From a checkpoint of a small mixture-of-experts model trained on Wikipedia.
Size: 13 layers, width 448, vocabulary 41965, 202M parameters.
Experts: 80 experts in each of 11 layers, 192 squared ReLU neurons an expert, 3 picks a token, a sigmoid router.
Below are experts of layer 8 (counted from 0) of a mixture-of-experts language model. Rows are named router (the router's row for the expert), up (a neuron's input weights, with its number), down (a neuron's output weights, with its number) and show model dimensions 112-167. Each number is 500 + 25 x the weight over its row's rms, rounded and kept within 0 to 999. Numbers have three digits each.
After each expert's rows: a language model's description of what the expert responds to. This comes from a sample of Wikipedia text that the model never trained on.

# expert 57
router:548523507463533513536526533480477468476525478461507471482472474467460495455531482478529524499500514469521524517461494516533492552455513510478470512474534460519482529472
up0:504458515511492467510490498432542486554480535471502511441491546508495495504483539495479501484488519516512494501535540509496494501509503488538537515496467495483454521469
down0:498507485509502474509475501495518497518470505508487536496465496520503520542504503510444507519484543521489476521529493488533519436475532519493548492503523474482508531489
Name fragments, month names. Name and word fragments plus month names, e.g. Ad in Adeyemi, -N in al-Nawwaf, Province, February, set.

# expert 17
router:529533515471532535527529529467466478474526477468514475473469476471473504472530478469529525504490517474524535523471470524526475529472518513477472521476528476518476529481
up0:454484496500468489485499484522496517492527509509496507510539524495534504539486537527479465500543492517467493489507547477495518492547493472516510511528483530478530468526
down0:522525515494525506500475463477534502486481455492506517514488448493521506492492528476458500485520545504506447493461488490454523511521509488475535494538522502491517463529
Digits and noun heads. Year and number digits after 200/201, and nouns or heads of noun phrases in infoboxes and prose, such as institute, film, Brigadier.

# expert 6
router:530532509469521531523522535473466472471533472468516469475473469470462507470535469470529540501496525480528538526469473531525479530474508514474475507475532470527480527480
up0:434501436505487466509480425496486529494554487524482554512501458513544439507516507489552509521510546510446461497531488534492499513530487501477534508472513519518527476484
down0:526479518544510492547488493530492532523473488515491486467473521487527476522485532497518516481480485561508489511427480532527472478498520482479516514504534507503482521511
Sentence and cell endings. Closing punctuation and cell ends such as full stops, quote-periods, closing parentheses and pipes, plus final words of place names like Zealand.

# expert 14
router:533527520470529533529528526468468475473532477467518477460476471468470506473526476472529536503489513471524527521469470525522473532470519504471474519475535473516481532469
up0:473511539535489527545499489525512520536483503513479512511515495538514498473544528449530465459547496473487527506563549511488504504528505515517503533480512502460486526522
down0:506491508489488519520489522535496479501463504520489517517533529481517501505488517546491547501481521516493498505484472523524532527528527495509509546470488490478538509442
Function words, clause punctuation. Common function words like the, in, of and commas after introductory dates or clauses, plus periods closing sections before headings.

# expert 0
router:532524519467527529520530533467466474477523473467522475477472467472473494469529472471530523495483518468526530523472482519527478531470506513479470519478532469524486530472
up0:481469463519517485523513499471519500495515502524478482530531484491500504532500501519504507514562505494487496517469473478508495481539527476461488498504465489525472486523
down0:497545484515532534511540509482490505512491475519549468495531545489409504479481460497501516479518474464507497499486475485505460494501509452478531485494510537478500512515
Table cells and separators. Spaces, pipes, hyphens and punctuation in tables, score lists and dates, often just before a number, as in | 1988, 8th.

# expert 18
router:527532517471528535529532528467470473471528472469512472473473465475471505467525469475524531501479513467528525527472472523525474531471511520473471518474530473526477536475
up0:507520504526500509516495476549478465523470446544501511537457534530460515497475486460500451525511514504524504550504482492461554477500502540485486510502515545497513456469
down0:502506522487534537489530522488514478490528488539528518487533555481512506509509510572488492529545472543504486489489432515471554516571497482529520537538498456520577489485
Function words and labels. Function words mid-sentence, such as the, her, was, to, plus infobox and list labels such as Occupations, Label, Edited.

# expert 55
router:544521515459530518531524530490472475477530476465518468479475472462461497462533468483524528506495512464509519519460488514536494538463524502473473519472540461522492531476
up0:517559494548462499474465464536475513522490514516488517531544511495527526504475531531541484517508468521484506510505473519441525508492512504545520558481508510504449507545
down0:551491496494505466482531509524541453491512498492526484508501522497488476518513494461509503516502470513493495507539501485517495519504493488525500535479478454503513511494
Months and name endings. Month names and century digits in dates, first names, and final pieces of surnames or words, e.g. "February", "Marqu-ette", "Stacy's".

# expert 21
router:531533515471526535526532530475470477467518467465518472479479474470471501467533476472523535499480515472536528523471467523533477533474515512473472509476530474530479531470
up0:498520501492508491498453507509544522525449495505468536498522549514537491493496469495529513506508460508472502438511549512446497490514489492445523527525499510481504461507
down0:526537498468497505525531506469615491499505493495481508468507536516508512495571454508493453502484511543492499546470507502522563499527519478518473491562534525506485437512
Prepositions and sentence openers. Prepositions and connecting words in prose, e.g. in, at, through, On, However, plus commas and colons in lists.

# expert 15
router:528531521472525535525529528475470472472530477471516469471474476475468510472529473468527537511489512470525532528468472521521468529474516519475474517475532473524478527469
up0:492540477517500490458484501529550555537462517471479523516470520515482501539510504555504493492515530474501498481540493460499498493558508495530485553483482519495507504496
down0:517504506470495504496513477475516498479524503498503470504507484492488500485505482477486497507498520482509530546506504502448519490510510521499497551487513517515492528521
Function words, section starts. Common function words and sentence or section openings in prose, e.g. in, was, of, The after a heading, paragraph breaks.

# expert 1
router:529525515470529527531530529465471473477522472473525474481477471469474492475530472468527527503480520470529527525473475519525479526471518511473473526472528473530477526475
up0:477510463457495466492525505513509564541444528502533485498495514500530539518491544435519508519533513467436465513475483476509532460495495515475518532503482492481507472525
down0:467487525474518477503476486499513440509502488523509427512505504450470456498488492505527498496570517473476427507500459484527532509521511478520505488485516529484496507526
Table cell separators. Spaces, pipes, hyphens and closing punctuation inside wiki tables and list rows, often just before a year or number, e.g. "| 1974 |", "In office 1988".

# expert 58
router:533520511461526515537534538480471470470528479462505464483484480465474499464533469474528524509497504472503530516449481514531487544454521491478476517478545454520484526473
up0:487459516508520444486464508500495555516498517504493498518500514543478476531514488551529480537501499514472448506526500506495488505519486508499476456528457492488477505507
down0:496482504507499514510493474452485483511487496479486497500482483480502442515481537519503481508493548505553511495498498511475533556475528514482502521489502495503483511500
Month names, word starts. Month names in dates and headings (March, October) and opening pieces of names and words, such as Xia-oping, tre-kking, Far-aday.

# expert 24
router:525530517470522529527533529472468471465529468470511481476477473469466498472534469474528542512476507473538528527471475517534479529471508504474479513477523469532475526471
up0:496477469499520541473507502509475512502503507537495508522503492482488502521497495497500465544530518487508488516504508492513510431491530500520576482494472540528499516529
down0:448506502501489525497525492498477527522507512483511513519453494518527489496498448499484472494512525510463490500516473502537504535486462478545464525494473526486476541519
Prepositions and conjunctions. Prepositions and conjunctions inside running prose, such as of, for, from, and, plus numbers in sales-certification tables, like 100,000.

# expert 2
router:528528516477529524528525530467472476472523471468529479475472477473463494471535477468533533502488517478532536530470481526526479530474516517471473514473529472534477531473
up0:546474498543521492449467419492488477545572503521500492512482515475493506499473517512525482501509487553515452497536511512508493483528438538503496478523503518536478485512
down0:519497493537529532492524539474458534551501492465491566525512523492538514479503471515476487508490482479540476482497496490476488513525464492507540498481439492466523501512
Table cell separators. Spaces, pipes, dashes and line breaks in tables and lists, such as empty cells, | separators, list dashes and row ends.

# expert 32
router:519533515472527526525524528473474479476522473466523480476466474477474482466534477474519526509488508470523521526463471517528474529471523517473472517471522467525481527467
up0:537512516473519510484468522478509531496465492514491511502505538541520489493497500502507487478509489492499493516548532537492519458501510489522542495491473542543509520522
down0:515477445489476537503509516469485499475551486496545505572462449472541515477488505554511472471485439512497493503567528481509507480525472502523503515498497506541514502483
Year prefixes, names. Year-prefix pieces like 202, 201, 199 and capitalized name or title words like Scott, Society, Church, Drama.

# expert 54
router:544512517465525514527533534480469475479526473470512469484474485471468491450527460470523529508501508464508524517462493511532487543451518511481468517474531461527493543459
up0:480544507511472498496476479480497491518532494534495463493487472493538536551481507540544492528475487496503486507530522467488483518488485530524536491546491492477498483542
down0:497504468523501495494467446508536473469493542481535502546552516494534507496499508507589521512507553509532495514489486505512517556453527497473466513463479518488463473475
Capitalized word-initial fragments. Opening letter clusters of names and words, such as St, Sh, Br, Ind, Dem, often in place names and table entries.

# expert 39
router:527530516468537526530531529465479472469520475467523479474471479468480489470530473463528527518485508476536526523467474516525471529471515504466473516467528469532476528469
up0:524512504523471484486448472535525519521487496496511521516516513493485541540515529505478501518474500514506462503515543514482510416491530514479523463529472511516537442501
down0:491489488491488535529490462496497501512489447524467470523494479492494469483585500487485515513522542511529481526496471498524515496537513493517458505487492573492497492508
Head nouns in phrases. Nouns and words that begin a noun phrase in prose and lists, e.g. kids, generators, Province, French, two, One.

# expert 23
router:527529511469528525522530532474466470468523460466520478478477482471464496473532473479527532504484508467526531530474469516529481535468514507472472516469530470524478529477
up0:505499467535528509498511492501503498518505509507511500531542534503495530483504506539500478515504531503510501502533459461506475467524464479487494518492489501493529499489
down0:479480476500476492497495506494462485507542470519483483552483507548497508486506490516478479497499517486500476540465480496533460519497535489503489511520477506498458513489
Prepositions and modifiers. Prepositions and articles like in, of, a, to, sentence-initial In or On, and adjectives such as earliest, single, traditional.

# expert 47
router:533527511461524525525532531474471470472529466469517478483475466465463499466534467470531531509492509468513525518455487517530483536466510498461464513471534463524487538472
up0:525500502479484488518490528503482515498487490495484481512506529504530485505492510464492524450482517507465500485493504479473524480520476505464522561512491506502520508526
down0:501504479493555518522467478506502527474456503474467502515511554470514490497495497510512505517545510528510471551490570507495508504515539490476520456498497475438527532501
Names and word continuations. Surnames and continuation pieces of names or words like Butt, al, (trek)king, plus commas and brackets after dates or abbreviations.

# expert 40
router:534528526468535523533528530474472468467525478468526471471472478466477497463527472469522527511486505469530526513475477515527479530471521513474471521481532476528468528472
up0:463482481519452458504512493519468540492503506534519484488478504525565539521479515522489478510520485547519447474513512508506539513537488501492552490522462506519518470510
down0:482507455497528494474514546507495478449505510542481525499490504513525499457462499541503487472491478536475540521495468493514499482540466458540503495467467455476553523464
Verbs and name pieces. Copulas and auxiliaries (was, is, were), and, list commas, and inner pieces of names such as South-wark, Bay-n-ham.

# expert 56
router:537514521463527521531536536482475475478532468478517476487472474461464496453531477473529529506502524468521526521452500519528486544457526503473473509469540457525500542472
up0:473478479520515508503498452509533488498426553528507537488527477487534484525444516502516525492478529506459496451478500527480513520539553485453524490517470513489519510507
down0:456467485537480466513474446488548491488475504492498476505483511531503506456502533555494473503501521513506507542504513475467485482497501514526437437525487498499478509480
Infobox labels, word pieces. Infobox and taxobox labels like Genus, Binomial, Studio, chronology, plus scattered word continuations and possessive 's.

# expert 37
router:528528522468529528525531530472478470467522473474509476472471474466477490473535463461527533514491507478526528525474474516532473527469524508466468513469530472522476535470
up0:474492484535469455490481449538512540466512521499480526490518522503525505505512523498473492508536484482462519465543499518489509506568534485513503471530510529483479511516
down0:535494494504507526506481459492483449485537501480489495510495464533513532485528491543497499542469500518487467522523493530491514508470484447508466476445498515504495470527
Conjunctions and year prefixes. "and", "of", "to" connecting phrases, plus leading year chunks in citations and words after "a" or "the", e.g. "Wesley and", "(LeConte, 1853)".

# expert 61
router:546522508462530523532541532484470475468526475477514474483473477459460498461532472471518520511494510475523524514458493511540490538456519502472461509468541453520494532470
up0:509515485517484500498517509523530509534460531523481491435522479519511477545499518458500517445480481515489512497516530501495431453497513507543542507520462517497501478475
down0:494532531486550512517522503525521504482476482483499459510476487511513494524480557514518474490493508517463543550497490506461530509504490534507496456498501529479516476453
Taxonomy and word suffixes. Taxonomic labels such as Genus, Family and Subfamily colon, month headings, and suffix pieces like "-ing" and "-acle", e.g. "===March===", "Return-ing".

# expert 59
router:548503517456532515528533528480478470475523481465517466476473479465466498467529474483531521509502504470518526519458488506532490547459521512474477507467534461521484536467
up0:472462468529474493493424507525506524492476482506518473493482502503507510514484504508516486517511502472478515483504523493481479512524451491544518482500511526460468463497
down0:471493532487531499487526462530482480499524505460498503511480520508518518545462527496496468487489553512524476496508445497532519505469488463463511550504514530517462505474
Nouns after prepositions. Nouns and adjectives after prepositions or articles, such as Notre, towns, potential, mix, and foreign-name fragments like Fle, ó.

# expert 19
router:525535512472532530525526530475474475469525471468515468479474473478472501471525472468521532498480515475524534528470466520523472528474519516478464520472526477523475533478
up0:517465461482471454483500465482518544512511501511523533513513534534524461546495502502476488511503496503534471513497533527480522502516476479472500478528486560520507512505
down0:478524494486490513505495470471527448472505507516535527500488499487519474465511429471480466524505468475512506455533523518470472512517501496459460435523496490482481502514
Nouns and prepositions in prose. Common nouns, prepositions and commas in running narrative prose, often right after "the", e.g. "The institute", "with army deserters", "resumes for".

# expert 38
router:527530514467532520527528535473478472466524473466523479462467476467473502464539474470532528508493507472531536522460483515529477534470511513469467510475526467526473528473
up0:492472511488496462487488504467577522505511449474508492466486514536486524524481528505510514539494505495516548494502486496473511475490458510528510477503504516539540473490
down0:503485497513481512472476491490506523508502501527504499517553544526501474523526469489509502510506511512503557540536498515545520538455498491482548508528527498493478477516
Word-initial capitals. Initial capital letters and first words of names or noun phrases, such as South, Samuel, H in Hrvatskoj.

# expert 13
router:527526528471525530527533529473467472470533463463519474467470474471472497470529475475532534512484507473526530521469483524524473531470510499474471517481531475523481536476
up0:518522465469503494506486491523479545459483553527460522475545521503500487523473474539515513489505515489472498475525496518460472482513456546490511504497453471497446456498
down0:518530509537545540513486508503512531500503483494488480538540468512468521494532515494485522485489517487500496522483499506507495509489475503487452502473476432521462431516
Sentence-opening function words. Sentence-initial "In" and "The", "the", "in", commas after dates or clauses, and list-item spaces before years, e.g. "In 1890", "On 15 February,".

# expert 22
router:529524509470529533528534526469473475463526470462513476474474471474464498475529467472531538501482517475536532524466473520524483533471514511469471512477529468527476531471
up0:466462507508514505493508516549532511530481476511494520511482525504522493505548491525536473487504476555493464499568506524465495477562531509495477503468514494518543520511
down0:548523494469487522495465480541502521552494501526535469501483468477483523518518464523465495499551513441522507523526523486500487521484523500525504515471494509542512504495
Prepositions after nouns. Prepositions and relativizers right after a noun or verb in prose, such as of the institute, in Camp IV, that arises, sentence-initial In/On.

# expert 46
router:538535520464528525529529536472466473472527468472511466477474466467474491462521469468525521511493512465510528523464477519527478531469517505471462512477535467520483531475
up0:486479503496507519466537455493479508507464469523495484450517508546537546509519541527439516511519495499517513432518495498486468451512478494535531525558514520462509456507
down0:516503533493501493524523516519542463497488508499473487536512498473497468511534465504512519511523535490511481466514500529510498471495453518432494450481506522499485501482
Function words, table syntax. of, a, the after a verb or quote, table separators and dividers, and v; t; e navbox fragments after year headings.

# expert 60
router:536519516461525517526538538483474460468520471474512469492478480464474498455530473471529526504497506480518520526459478516534479543463518508470465513477535463518494550471
up0:451508472505522449455481500502503521507481491515490498536529485531478500517490487472483494491526478467475540490490443463536514511481513522497527497490451483486480515543
down0:481502464462509459505479450536454525435531491527530511504512500479497518519494470505509486513515522520466539503553511511508459524508530466523496469457481460502497486493
Rare name fragments. Odd word starts and accented pieces in proper names, such as Notre, Gud, Car, Bros, and Romanian or Polish name parts.